From a checkpoint of a small mixture-of-experts model trained on Wikipedia: 128 experts in each of 11 layers.
Below are experts of layer 7 (counted from 0) of a mixture-of-experts language model. Rows are named router (the router's row for the expert), gate (a neuron's input weights, with its number), up (a neuron's input weights, with its number), down (a neuron's output weights, with its number) and show model dimensions 0-95. Each number is 128 + 24 x the weight over its row's rms, rounded and kept within 0 to 255. Numbers have three digits each.
After each expert's rows: a language model's description of what the expert responds to. This comes from a sample of Wikipedia text that the model never trained on.

# expert 62
router:102098155105108104114153102156102146153105119154154142149146101104156098103150103101152100146158101102145152154149102154155152140156152100118109101123158100151108156109101155103148109151101151106110100105103132099156102152152153149101101153101102117151154102102103157114103154157101148109
gate4:128149153138092120168106112120135145181170103115159081136160126129154121146113134156143099113121140094123160103122126149132123161095110110141109117148146126133089187120117126167164104122115105110141082083094138125138116157154111141132155116145103119168095087100143131112096124152154171110
up4:148133121115123141096127117124147079130135106148076129123119099093136154165166181191106142142134137054135148113109118146109154122132144162133152150175135137147144152137148121097139082130127147120170136144137089148125099139110102154131127150145162124099149094164145151163133127121146136123
down4:122136146108120095138136177152157146112179132096156120130144118124141169127143106148146104146168122118108173072158117146135087125107138138111153153097128139146114123118100097125106156090139134113097079094117171086084137139138149147161139116119105091132088097126161130163159135133111130134
Description: Data table separators

# expert 26
router:104096151106108108116152105152105147155104124152151145148155103106153097102151103104157100146159102101144154156147101153154152131154152097123107101116160101151108155111105153105146105148104152103107097098103142099156098151156151147103104154102103115154157103104101154108103155158102143113
gate2:101136149120125134060136133121132119100102120121135116124127102132158125127157096112123079176130117097076130165107106161135167114127120129131137114089143143110137135168168161137106122090071152109127127149099133113106144130114115160145143135116145100189117128150069140121107158150139103100
up2:114130126097139103155145121147125088146153124125101108114161116126100115162137128122119152103160154158156160138138104107101128072127156083117150119140135097116147136170124123152172164133152095103189135117142123077120143154096148151189149159126122118127104117144134123117176167119141140111
down2:146149139172079135114128145119112138119107132145097125149106135113118134156122091148161108071140147081144162158138145128142137126130118112098146095126146160120080132150117124135159157153116139161132105130099162132106147155157164129109108137177104095146090107157074113120120096122150136183
Description: Prepositions and clause openers

# expert 52
router:099114151121064113089139117153121130160108103137140118135135088119204119065147115111131113121130087101162140168124107142149137161148194106146127121129136116126127134104099137121161089124124142127137111122123124119151123134148144157110057127116098090125137114109111137133109140146100140100
gate7:135083137108149137113133106101128140142147214099106094130169094118127151120129132135127126118145118111126109106168141155113132160126109146096121100157097137162113134091157136105102121126104135131147160110147093132117121126123078199110154114152113180125103139135120149085120090121125128155
up7:078157135176135104107092145150096138073121143125140121116140113122133113179161153112135124131121117133143131140143134106110102175135123093150145164085128140185144129157155099146146193128150108160083132108138140119146128112135121140113090174130136177129140117108155121131117156149098141114
down7:149107108161158098112110129141104093135162093104131142108137116117127152130115165132124104137148079144115092173094140148124107128073131152134156100130128124085113096119162144135120122147134154117130115107142145126115103109157127116155139091129159175104140162127171126114094070141104128065
Description: Numbers in scores and tables

# expert 24
router:114089169123122120111130118147114136134083161167132156120118131090153110135147129129172114112192129115120146117191125152189129152126152099094122106083128103117089145138118152121140125158075160125110112091115134105132052133139130123123105131126093109142139138122106131131114151138118137123
gate0:137117105110135139176127132198132157126171148086127098138098172144164147116165129131142132134148136121159145093115106108123133137115129132089141082122123136149158112133113110116157109173101115145120123167133188088146108138129110133154146117120136074084136111132163140099127132103159095132
up0:122087121117112150112129145101124177147119142106104132140132103125117114147138133120125111117123131083097118135138148121145105135150141129154162138155146159116197121179132122129092111204111077119149146116151115116092175101163138116134166113123129127151103138124115123149098087136090178133
down0:142122106115179101170097109141147117064110073119154115145125146091127112122127124144104137131115128190131138161124150147083105109146151133118076154134129115123115125127097118108093165118123147141113124115112134149115110108185152159122112151155108159135123092130096103149113139168100138094
Description: Paragraph and heading breaks

# expert 11
router:105096153105108107117153103153106152152104124152149137147145101106158095103152104105150098147156099101140155156145100155152152138156151103118113100121160102150109155108103151106154105151098149111113095103101134095153105148156151150095104154104103117156160097107106158112105152163098145107
gate4:132133112111115085116136150098082134115138105129143185141148113137158124086120123131129078163105123138142159123147120151118112123167141117135119108159136120107115114145164139108098127123153109144070156133094112135199135149149165145131134136107130166115144056129101142100125144127161131169
up4:181139110114124173152119089097174141152111150122122133107120134156117116111135116125100114095133148133177109096122113152120140160133148113168109143156088140122143141106133124156109131155091108110120111150143150147156104160131114095134172126171130111156119123194118173076133141134106109096
down4:117096106170121174126116136100133075147115115151178141154123116137116159083101129095136143170149092134109094170125100151092111095125109118139102097111116113100140135162116093122151176137130123123092094158128126147118136126188131157111152118114113111144136150151148106164160136151140114110
Description: Closing parentheses, list endings

# expert 3
router:061128149122136118115133114133125124136135120188151139140193099096119120136127113118137108141161117106132135151151140131131175155140142125086119122141153116148094152112130135111121150134135205110141125085122118090139096133134138158098140131074123104137175131098114134077099145159114110125
gate0:145119148105139128133120113130141129109099062143111098170128118146143127088126104121131085119151118146100140193163152127124119127135144141121085154156112128132106166131102118083103151101141142093077159122155145081123121106131120170152101081128135150151124134141149127081147146142127103165
up0:138098125128131113066126122086122126151125134168136109127104151142118092102129164129090141165104126094147103104122137125138093099106124102153125148099119152127034127144104163109151106129125148166128092167119140145119167105105103090134124133100116134102140109129132115126147173135138131088
down0:156146098090155105113155137078125126146115132130173105129137093137105156126101127108142104154119119108145098120133147111145071115140163134137141122125132099127112147195117136178164119114086130061156142118143120142100139101120100085116128126118142126140122117105091156137144145143087167098
Description: Verbs after auxiliaries

# expert 34
router:069119137051137126149177128148128112123094152155173129120179116127131124108132115118166094139145105125160140141123107131137152130130152112100101117118150131153110152103124149102124084150097169127110121087107103117129067152120139147113136149103087160122167122120104143145124150135107115105
gate4:144126111114129141076169157160109146124121157104098082118146113113131138118112125091141112128095124098177123146086131141116149105110110105122103125147120131158138117158113112182115155153057165135198149126154102143103116133129109153151124131135150153139103128127146143114128141129088132179
up4:122154128123115128066113160154127128120151133137168167116138112152139146141147173115129143084089102130104112134124145134123186110121137121107185110073118114099115130123101150134122143133084172121116101130111096125151185134118087127147157144109139100145105141178100162130110124142156123130
down4:118132128121182140177152105155111080113173116114115097135116110108117130138136111157113112132117139096090143124088140145129098123144113123191118134134130122134125125117131113091156163115129125092102132173118101088126138061137118149118105121096081111151106114070138150116100087141113130112
Description: Clause-linking conjunctions

# expert 63
router:100097153104109105117150102157104146155106118156153143149151102103156098102150102104155101145155101102145152155148102151152150128157149101117106099118159100147108156113099153103149103154101155104109096100103136100154100150154153149104101153100105116153148101102104154116104153158100141108
gate2:174128133152121094113136127120090147130088111132125104169123095109106120131140129130119112100172140095135150150120144173173130144101111117098106122115114124155158129076127153127101113140054157159106135088111097144130050128114147136111133114145108147149102130123096118159100132153124127138
up2:159110143120136109132156140113092085145096103153110154144169130131128139160074114148170134115155120127158085153121134157135129181141139158102136156106126128108117134132147127131113092131154122136139150112159063141115097103157120169122145166162110147085120156128129124185140145102142124101
down2:106115148102113070136158170148140120145136150140131150123120116132121139116111089146083096129134103104136160132105139152121146148066151164085129112106090109116151135109111136178117112132175144112133113121105163130147119170156120074129144135122123143138102136088131098168153097129114099167
Description: Place names after in

# expert 13
router:106099152105106107114153103154104149157102126155149144146145100108155096100152106103151100149156100102142154157153103156152150143155153100115106098118159101149112155110101149104150105151102155106110095101103138097155099153155152147099104152101108112153151104103104157123104153160100143111
gate0:164137116135132125180089098106143141171091136146137169111129121143127154098139119134131110110116136156103119162166125141127134128168171089108088118122152129125142131094102122113166120165154132096116113083158146078133132139134134159134113144082095099128110150128098179122177150126125101106
up0:140142100133108135172132121175136111131155121149157109123161124118118094131122142117144132087125112116122085168120124153130119162143129111076150128148182144112125149113133146125095171144139167135127133184107100130103092113129142112114184130121135196119126128114188147081113127121150110111
down0:092132115080102101089100123102118104120114131086113126116117111144137135107128122147125123135132113169115134124140100070116140127109134156161104173111140187158132104182133136151100071086166149134112119128133118145127116127164111131123106174112155139174159128162154135113134084103133135116
Description: Table cell separators

# expert 46
router:092118144113143094081159129133115141128097132143170135154167116133145123108125136135170111185145117106127147139182099126121130144135169122090103120085152132128130154128117166135157110135112182126142127138120174113130095144147155117128114181111119109147163123132128128075124176138097166132
gate7:097114122135125120116111133156122145151105132154121107089111157149118136131129143124166132171124124112106134126117106098106155170122114157139143102086114129127125093090143113146096116149165135100103137139126133084127150080124095078101098108095110107162143142104112141024127134111132124137
up7:083092103142114134155118153158126134121161130130136142151110120141128119144121147129083121191134133105089197127124142108119133159133132147104113129098129141116102111153113161104135064150143138140129097102160141150157112166114122104155149099100137150138103099095125121133163114102150132195
down7:160114137133177138115179122097123104137135141117100133126103144122140170163062140145152076096150122137198068138120134144140118126113118108153141143150131124121113115103148116147169176129092125146118105109107062167147158128131132122101105134152141100124129134127114135140139156120132135115
Description: Determiners before noun phrases

# expert 10
router:101100154104106107114151101154103146155109118154156140152150101104154097100151107102154100148158100100144148156148102151155152127153153102122104100118158101150113155113102153103152101148104152104105098102101140102155102149157154149103103153101102120150157102102106158114108155158101144109
gate0:151106107133117124181127082125115096162122098135132097146108104066138144126142116130138119137132130144107085122092156157143166089128110107131115109175131120126126081134141142105157093154150185083115068125134109120167129111131130161122111110121128098126155106094107106147136131171121131126
up0:150078173105135173081142145164166122117115085142136099202113139109127162100105140132105125129124103186155115131134169127153129155120114125098090155140124122113148137107162135133135062161112113139132126126093131121141114115137140135124163126132148116159124138108114075122142150129148115121
down0:133116159104127126155134162110073118121104150142184117174173146151124098144120148132120144127141150147108144127137147156154113150199148095129175134103150105110111111161144151098133122121119117097117088121153111126137117142093145174163129156146133122120108129105175143082136124112148092113
Description: Name and institution pieces

# expert 29
router:100098154105105107114152107152105145155107121155151137149146101107154095101150108104153100148158101099142152152153103154152150136156151100117105098118159101150107156107103151105148099149107156104110098099103148095155098152155151147102103151101104124155156102102104156114110152158100144108
gate0:145129127099082143126134129097130129117158138119133103174129111122169104144123107128128150132182130117101111156173146127129141092142131100113083122136135101108120150157132151100142086140131128143074122114104126105206171112124149144127098156116105170107182127094107140151166139141134117138
up0:099118123096161106088173119119126138112148136107128118126097123137138117093141109131132127094109099090131130163120119108155127124138151135143171118087131131138103120182129101116110128119129184096166107146152124083087088132173172135107081125154110125112089101160119119160099132142100094128
down0:117144110096144143129160127118098171152113114081144085100128118144059142152144071145127139133125122133106111129172116150121125118122071089114127126144104118130134111088136110152077136140088114108121111128140133120103121176109118060110124134088146132121100150123120116138142100117138114087
Description: Word stems after prepositions

# expert 25
router:097097153106108106116151105152103147156106126152149132148146104103153096103152102105154097146158099101144153152156102152155154136152152103117107099113158104149109155106101153105152104151101152108104096103103131096153099150155150149100103152102105119155159104104103155110102151160102141105
gate5:137118107142129140133188135116120183142137144130126139122098132068129117112120133113125147086126131123121139152148133146172132157119172106132094132163141061163171128120139140126171118147141091120132133132114168107113121169120122115122156164093098093136079146146126146141106161124126175155
up5:121146099162139144123096135110079112129128126136114166140140115135107122125165118090101127146181136108150113107135128116122126141109129144148086111063122109133118120131129179124044118153160114120173132147097105138106118153127163129100122113201118154129172121145129137135124106127108146138
down5:126131086185137128108129125142161143121140072109153122130125130166088114138141098142154090124100135155098147162097117149146109101155139126124143093121129126175117112099115141116160091138073111139159095160152116144104115105100121149077089111123102134117133123149073113124144151165137114124
Description: Sentence and section ends

# expert 32
router:103097154105105108113151103152104146156107122152153142148148102103155096104152102102154100148157101103146154154151101152153154129154152102124107099119158101154108157111102152106144108149102153105106098099103132100154098151155151149103100153101103114152156101102102158113107152159099144111
gate0:071082120140079117096144148142125114136128155109143138192154099134182102148126163120131123178123121101151129114130141138092152121145138125068104109118135118150151143104131107113148111140132103130109098115125131121131123175125146125140106131091079090160143118095128143112142146154075124108
up0:125154140102126152151135162149116152116115143131113126115104116121114136109120132095122134129134109162082117142122129113115120109117149162132172105200079120150066142130112120132112127129171142111103127130138151136186081086137138138156134138104096106163189120128130104123091157143097124170
down0:148142121130127104145116119117144112124121111132112097113118112136146074133136134147137143105095134099128124145124147102147115118087200129141127124125115151099111149158088143128177142109100096120143090115100129111111105080109115115131119153122077144148142190156095104130199113176114132108
Description: Foreign name syllables

# expert 18
router:100096152104106110116153104153104152153105121153153148148149102108155096103148104105154095148157100100144150156155101154154152129155150104116109101130160099157107156110101153108153107146103151108108097103101139099155104150154153146102102155100104127153162102103109159117107150159099142110
gate0:083113128137135131144140141118121133145107145186172113142152131147159143125107142143113116117147142152134175144154117140156118086149146127104136100144125096167095133151151201118133123143089161112125112146138115140168098159114121095134132160110130115164174108148149139168105167135138090168
up0:141132109141108128137115159095126119143160126162129138086174109092140115176142147155145123104129146153117141112121125131147125138124129133215139135132118127096080119125109114107150124110100132109120174071123101152126157113149122110116151156099139127180128106131132088188143125163117097155
down0:173146131101123112140150140149113122089194125116093161147136131132101089111120108126159127132125146126156106124156169148106146118134138157149115084136123143163161123094130134135160080142158087141092158119101110131098149114127169101160141127133102131124076165102096102108102145108095133129
Description: Commas after nouns

# expert 15
router:100099154105105109108153102155103147153105122151153139147149100108156100100153102102153101146157101102146151155147101152152152135154152101121109099118159102149111158108102153105155103150105152102107097105102127100154101151155152148101104153101102113152157103103103158117103155157100144106
gate0:144144146130118141099126104127110140111092110134159157126188119104124119135155106079135133152124131148158203186143131160126138093158134083142122133106157132150148161153091128152098093140126130095124149112085161099116120108135125112142110098140140156138128155098115147108069115126113144123
up0:145122112112117168109175120131143150122107122130152141091148126132113101114114140108063140153124149147128189078105160110121155116149136104165153114166147117158121167127171125141146100138141124083121151153118149158130113108138162138124116099124159142138162175150128155113069114100127137146
down0:150086116116165126124107142139129121117126140118127102132140131112176128117158165076101108143128128110114203159104100155133098142152152132104158093160088134151181145111115146142097104154100176099104160126123090144091120134140141153113122105095131147162121156127137118160118151114135118154
Description: Codes and digits

# expert 6
router:093112117130067124116125097148123129166087105136138125131122110132182117068162133113138101133114109110147139143115122179131136165135164088124114126092150106116115147101087156123173091144107129087095087114131120097141118143138136164115094142113106104130164108129138132130121181144112110139
gate5:092134109135119111067163094136140141095145139140112131150122153126115150164118124137121146142124100117141146125181075153125163172162154167145142133134123120124125139137123140104134152117148098162133120128133110122124139107082097152110170177133114073074142115103132153083139089120118093117
up5:156117098148107128127143117105126174128145151109107125135123124117131149103104138134113114104135142094132124129194129098114110115132100146128094126133134143142115084104133110085187102136106123141156138119120166147146116109139120203111104208147113140095128136155126129139141125115087094079
down5:139102127132103134094158170125138107140138146084095107108168148092087115138150123117126147110153121138147110125142115146135127099124166146145114105142121154185150132121144123145121097156134118100141193169137108157163120102111140131139120134116068076121118167109152131175162109124159140103
Description: Year and number prefixes

# expert 8
router:102096150104103107113150104157104148154106121153153138151150102105154097103149103103154099147156100100145153153149100153154154138154151099118108099116159100154109155109103151104150107151102152105107099103102140099155102152154152147102102154103105120154155101104105155106104152157100140107
gate0:140117158092140138136104104135111122152074140116134099145116115097158117093157118138135085107133114126135110124139119132150122123131139110162176119129115154158099188138132127110123131120097173135151145122141166152154113173140119115123135188108045107126095118128150093113147120131084141150
up0:196139148141164119156122154143093128135117144129143147174127100127146158104123099144100131128113174117095127144135115158168112147093110137135160088139165111136173109119106115139131138129114127122099163119102088149121101114127109133111152134138132131125087115138079109193123105131152118067
down0:143127119142128158149138110105120136182108128095157123112131128109115134095128124137131101176127115138110113148112145119104137148166097067153116111150150178117132097076130123116141095125147134168119130160157135144182110100126106096124137131071135127144144115126143122112083140088175079106
Description: Mid-word prose pieces

# expert 5
router:102098153104107106110153104153104147152106117152154142146149102103154097105152104102153101142156102100148155154148101153154151133158153102116107102127159099152106158110102155103152106151103153108107099105101140100156101152154154149100103152100102121153155102105102156113106153159101144108
gate0:140113134104149143152140109165112125179130100106178153158147103104153128111147119077130115118136116109156135121132108168143107182138153121136143122125132109131113118171118130125128071146117178109115127137117147116136138144132147132123054125152182086142105119147127157106078136137127160090
up0:137109129099115102069142143087155161110144179114056117098139125112137149124131085138173099141129119136098155121151083115118145142139149122081125144136142134111134144103113160165115117113127126128189128151109141138120123123132134154112153144146170136115104125153148135166168167123150095150
down0:113125135122116122156139114099136171166115163106139126089093145141147119100109093133097148134140121172161151122105119154102110130117128149097112138176135130131136110070109131147141187171134092167125142099139129128107174098150137142142137162148122130152146153164168105081172129128149138132
Description: Table cells and statistics

# expert 53
router:102099152107106107112149103155102149155107119150155142152149099106154098104151104102153098149158101099144155154151101150154152137153152100119107102113157102153113156108103149108152105155104150105106095103102135099155098151156152145100106154102106115154155103102102154109104154157100148110
gate20:121118119104084150080158120161111157146068161122154118168147102127117109150138156120152134141125111121129103216169121145101181158151142112133130145115125109143107095133119142117145134140124140109125132092158121106165139136144140140144119128127096125148119088124075133163089133122132093116
up20:124167152134168106153115103148140080118169154142129131175147150113143168126123106120148143097110150131141143126114109127110142153144133130133094126137105102104130159107140145139140101163134103174148171123127116130131126108135121122157139193105143099110143157151120151149054184137128176117
down20:116127162120143134109127105087124091134185106165137172118121155141103160127152116148169149129097119164106131127107095140116116093158096164150176134091119160118157161151143155121095147158122149157131166091144091130103134116119101105138126097141151111150109134115164105111105113091143104124
Description: Determiners before names

# expert 43
router:132104182128042143116133107137110123138101149135142175152144093090151117079127119107161113164136123110162127148134109180131133106130127110152110121137129138170137172144111131102104106116133125100078100116105167139149133162169129127119117132104104120141111105100117171117131132130103152132
gate2:135113097113132071131098118138122088125152110151156067156105148116115156120139093117133154110127152134125163146122105117181153114123150123086129125154150124158069154166097155124111157105121107122157117128174066129116133130162131119122137141154112128153133095154130105135136078146137152139
up2:140102083111103126129129128141109156133144079094118131183160097127158114113088136137147129121099133159106115138137139150127132148116115083167125151061129121132149124149160130145050150118159107141126127166143170133147139131141141146130088158112124149086097150135121103156145160151126117136
down2:121159084109068137144120115107123143101163079103113087142106109159125087108157118108182136140169171129156129168094133142139076130149111104144105143069127109118148121128129114111115130161157131120135145106120142135144154127130142130138131156117143133130121119081116125168123084174137141150
Description: Capitalized name beginnings

# expert 4
router:100097153106106105113153103155102146154105132154154143150151101105154097103150104104156101147155100099144152155148100151153152131158152100112107100123158102150111155109103154103151103148103153107106099102104140099155100152154150149102104154102104122152159102104103156114108152157098148111
gate15:138116138163094105114141138106132187163096128153195115129114132139155103072121109136141095110145139080140144155131162131108160131143142083154129150146149111104167175134081130122144085147109177121148121135125114127112133134141121125082116133102102104128132117109153146125091133156118148153
up15:125111112086091117121115115130138093149131119112148132171071136104104135149105110138182106136128129138097133129121121106175080104135101120123133139175143097094135105126117126095181127113131091109126119131146115121134140084168122094169113114146119181145122117124162133106102128106117094072
down15:145122091124114136170108160103159147127114118139136152172126125115123145119144157137138158132140181076138133163133099115156128142122148145129127143169126147152129116093105175088107190161118134154153114153112065105148134151149140119142149091137173174127140106138129127121149143152121171133
Description: Word-start stems after prepositions

# expert 58
router:104096155105104108114152100155101145152108121155153142146147101105156095101151105099154099148157100098143153156148100153154153136154155104120107101119159103150109155111099151102149106149105151108108098103100138100154099149156155147098101154103104123151155102104104159114106154157100141112
gate0:114114149103148153126153105139129129112179098107189095163127100127144127124155115115120110093126094107163108162133095142128138133128175098129092102107135111165148162061140130129150113122173122154155154081133113099120105093143145122097150128120141109119151107093137142098112140145090149134
up0:145130111132110131132111140096146156072111124151125128126126100133066126125110117115136089121168120161134117121173119134110165133146164127143151128173104115103165119120170113141103128114144101111120149100149101126129109125123144139126123135187170111134161063170133127133144153146130153196
down0:114138135150113095162147104134077100146098133103073133119125146157128140080140079133100122107098122150148185122102141140132107146142098119136126157127101126128147152153154147106180164128184157119144182136126110104160146110130121092131144121101120121116155097125107130157109127168104131148
Description: Capital letters starting words

# expert 33
router:100099151101108109118152104155103148152103127154156140148154102106157097100150103104156101148156100101144153155145101151154151129156151101112104100121159101153109156110103152102151103151104153105107097102104134101154099150153152148102104156098104121153158102108104156118107150159101145108
gate2:139105145125111100131135107129146138156118134123138127140156113118125109138074122139128071136156088161162101121165128145100109137134083127122124114100116135140181162127063149133142127089114109140134128154098129124140137146136131123089093150113089161168127126124102141135088126138068134063
up2:134118100155140135093099161105147120115106125173151049180151131136136124164115119109137113111134135166117105132100139130107136136125140115142126149080139111124162151100101130162150151141186145107120090144085174118139156121121183124129122138124108127167144119128154134108100122101113163158
down2:134131126091129116103094120126119127153122156114070152129151109156116122121143108121142161146112090140167103108136169128088096123163093116128103101131114162105130092124159095115100146139183151136101091140108135124133085176110119158171109172119172126139119114125129128132090120120146103167
Description: Conjunctions and prefixes

# expert 40
router:104097155106104106113153102154103146155106128152155138149147103105154098101151105104155099148157100100148153155152103151153150142155152102114106100117159104152109153112101153103155103150100151108109097102103126100153103152152152149098102153101105115153156105102103156117105152155099147109
gate0:086099160133114096105150101110122164158096139135089129094125153143117102145105124115104150138149094104103140152128109180143161086139118080113102129139148098161092148064110148111120100153149136123132108114101117101122123148142156154110141133117140135136111099094175123097149125143098165104
up0:146110145108140138119119126138118136177053143076135135155116124110123127099149193107104099116150122197161159156116132128149075159153119136160149122138148126120098107101097138120113142140116119141129131127128176141125120123124141095133117126154124099114103118145114124060142109163147120117
down0:104093163118131138153129113142137149112089150093120091114136132137166107120146116095112146141099119123098160154163147167144160114122091192117091104089094111120145134106131110152118116146125118135118121132131123170133156158107103141171109183135123145167081155120085130126132110154149161106
Description: Abbreviations and digits in parentheses

# expert 42
router:099097151105105107114152101156103145153106122153154133146151102105153098102151103104156099148156103101147152155147102151155153136153150103116105102121160101151104154107100154104151106149102154105109098103102123101154099154154152149099104152102104121150156102106104158110103154157099144106
gate0:142139141118137125117131093136150148172159095114094140147126127162164099155116130109137124106152120126153103113172120132130217139190125124115114130102146105117097150116091150093133123131125122128084096150127135081136178157149134086101159172113133140138121136145113142122129163135106141104
up0:115139111129157099137141084133117125155129125122096164142147144111114135142143126128149138160140131133050139097097127093145160119172166123121102131135144111163086183131148105080132153076141141122091096162100114133097129162093135118121157166109156164117114141144147134144132126129141105153
down0:119111119125147144106102133155125134115151162140118192108132087142084156122118145139099124139104109107163115112109154155113115114129107127078134081142123172119129121137139131125198136159150136144129116117110090181155146133092150139124141115150153151152103120104168117090138095176114163141
Description: Auxiliaries and relatives

# expert 31
router:101098152107104107115148103154104147155108115152153137148148100106154096101152105102153098149156100102144152158149100152157154136153152101119105102116159102151112156113100153105152105151100151105110098103103130099155097150151151149100105154102106118153156104101100157112102151157100144109
gate4:119088118152132109126137133155137155145073076190108184141146069123145141108097129131176131149099084119140134128153128187168095132134141144135099141144164129117114102139124151109093120108163155119138117151142143132136139158131146117128091138138134125124130133060152126113107132130122132135
up4:118128164119147153130077133166156128142113103153126127118117136154142142107159157129123143137161128178116121142101142124095114111161163128075120112112151116120109148109098139156131118119128108132105152181104067115186131140126161125110161147145167109104121073133152157089143137159145155121
down4:136130112146095123097142143072101171134116155167136132136154134137095134123179101087123138082157137124091120139113132123122142133140123147103129113109112116111156124102133079122155103101143084141132131117132125153163134135079132090164160081140126118139174115148122111101099142153148191118
Description: Table row ends, countries

# expert 23
router:106101151106104104116153102153104145155106120149156127148148099106156098102149106104154101147159098101147152154146100154154153140154151100121107097119160101150106156116100152104145107153104153104104098101099144102155101153156155149105108151099104110152153101101103157118102154157100146109
gate2:128120129094120135124094109138124146110146125162137100112168097111180100113104118131120122120113119149136151123145134090181088140142111130085146140080124093138163165077110166142121115140121145119128142128070144122129112127189136139134150152137138106165136143110074142143075125149102115109
up2:123130139148143087083146123128134113119162111121110117157137098125122123106130126102128167146131111102081139156135108126127102141104124129127104190041131109147133103101153144125119084098145136118090112110134098096100140139168148130128146108134063093111158131131163118095153107109148132119
down2:124126131148156102126105132171126130100108117157185154133174088109100159135132155088160129125127126151143099141116141108107107108145108151097092167162102092101093086111135152126100097142132101120163158101140110113111130119127112120105125126183085140137143123152118160135094139112101153088
Description: Short syllables in names

# expert 17
router:131094141126126118146134124125127139132116148138132125130128134101162095103138127127133120116172124123137135130162124144147124137124197093097081107121142117120070128091105140117125123130107136107094107074117149044126090129159130126091109127129103134150142122127087147128113160171118142057
gate0:162170137130114121112107151123117108098139125144123116158119127132097099126122125138151130122135132098136094124151142098141155126137117086135148114117161179136148132094097102158112174132173143135103106144137124131118116131169142117162099143105085109110157150070124123167147140155166196182
up0:079129117104094122114166146107112139114118110132112173124129116159165157155123118130131132159122155168149123121115120165107141084147110156063159142100115141108179132132129151107113099121093107171090136133117115106126131109124150136094108177102154130128144108102161136110128150133165146073
down0:110088099148146155201122173111134114106104164146107143133103140115126165124118141143102079130110169135123135122114146118133138148104119133119155112123158178115177133123104114161103101098146100122112120082141134154141116110122082134096102133113122100109130122144099110164153124185154132161
Description: Line breaks in structure

# expert 1
router:101097152106105102112151103157105148154109124151156143150146099104154099105150103102153101147160101101145152154150101152156151135157152101117107100121159100150109156110102153107148105152104156104112098103101138099154103150154152150099105153102103115154155103104101155115106152158102147108
gate0:106145110126128117105132103147090113120116127152117118136153085094136145142141093127147156188154121122162138137099095146151176121155092127127114105151143140104098146106147082125118108132082185094122113141126078104147094144119151148100124140109117091120077123170124127155123173144123128120
up0:131099130154122104140131132107142160118121176147125061083159171150129118103109150135117100052146122141105146136124151118108152098129118125117126142111138094159127156169088172145162133113132083167102093113133168116089145091129114113148145120141123112125157120092108151133133113124120139129
down0:139096134135130168124147112147125180107122143120092142139176084132160141162146128115140164114110136119153156171147119124112169131120129131061134107124098164149145123119114153127085112136169127137129131151121130141118137152130101177088159145100137145137111092122130153107175122077163143096
Description: Modal verbs, narrative pronouns

# expert 19
router:107098153106104106110151102153102147155105125153153145149150104107153098100151104103154098147158101099149151154153102157151150131154152100126109100118158101151111155107100153104151107152103154106108095102103127099152098153154152148104103151100102118151151101103102155116104153158100145110
gate0:124092112113104130067125123168115117158148188130141156121162151115111125100155102167146141134128097146101120138140109116148129156151159135115118168115131131120183174113110138093154144150128138124137118130132138099179086126139118115119090140109122140109167130098118128127137150131140187067
up0:097122126122128124124140153059171157119071128122142143151104086141155100134111081113081088109127160161136161155155144172149155092090124132110117137131128124152066121146147163131142110115113121104126114133162117100111166121121162155112135145117132117117087124151088116126137132124134104124
down0:136117151121113107111110125164115108121122130128159138133102108125176150157116137087140111121123148170086166125129126132132129096124136123125149068078202206130169127139143076122115148064127151125154158125143102112147121149123107118111114113143131114123151104144140115149110143138131119146
Description: List and table heads

# expert 44
router:125116146130133145081132119124109145124099126157165146162170105131131104130138124132175106128164099116146121144152103167162151155140141115137097118114137092134131139096134128119154133135047178138119118102085116122123056132145162146104117153092127089124135114102094152125100126136111159135
gate0:076136156121157119189158154125120164097115137151165136074096121076142108136182138149099138118116106131088164110128126157152141129115179154157122110124100131114161142140138115124119116159146119099129121185135121116126126177102113135134162159146125148146110154083139128118126118123117120116
up0:106143168127103107081146117148155162145112087082151113120138092101120162145135131109066116135129103128036169112099105151136168157152145138110099132109114103153152123147139111108128152151141128149104154106128113147117109100108132148112150127121110145116135119119127092123088102108138101119
down0:190133127147131143123073145141153109109121129121151162169135099120127145154137160148131118178134132131131142092127157095136126173122120099141100124103097096150105078123128163125111161171116128135114128080131162169103117131094157087182133144125134144168109118115118095143151112138120132145
Description: Song and book titles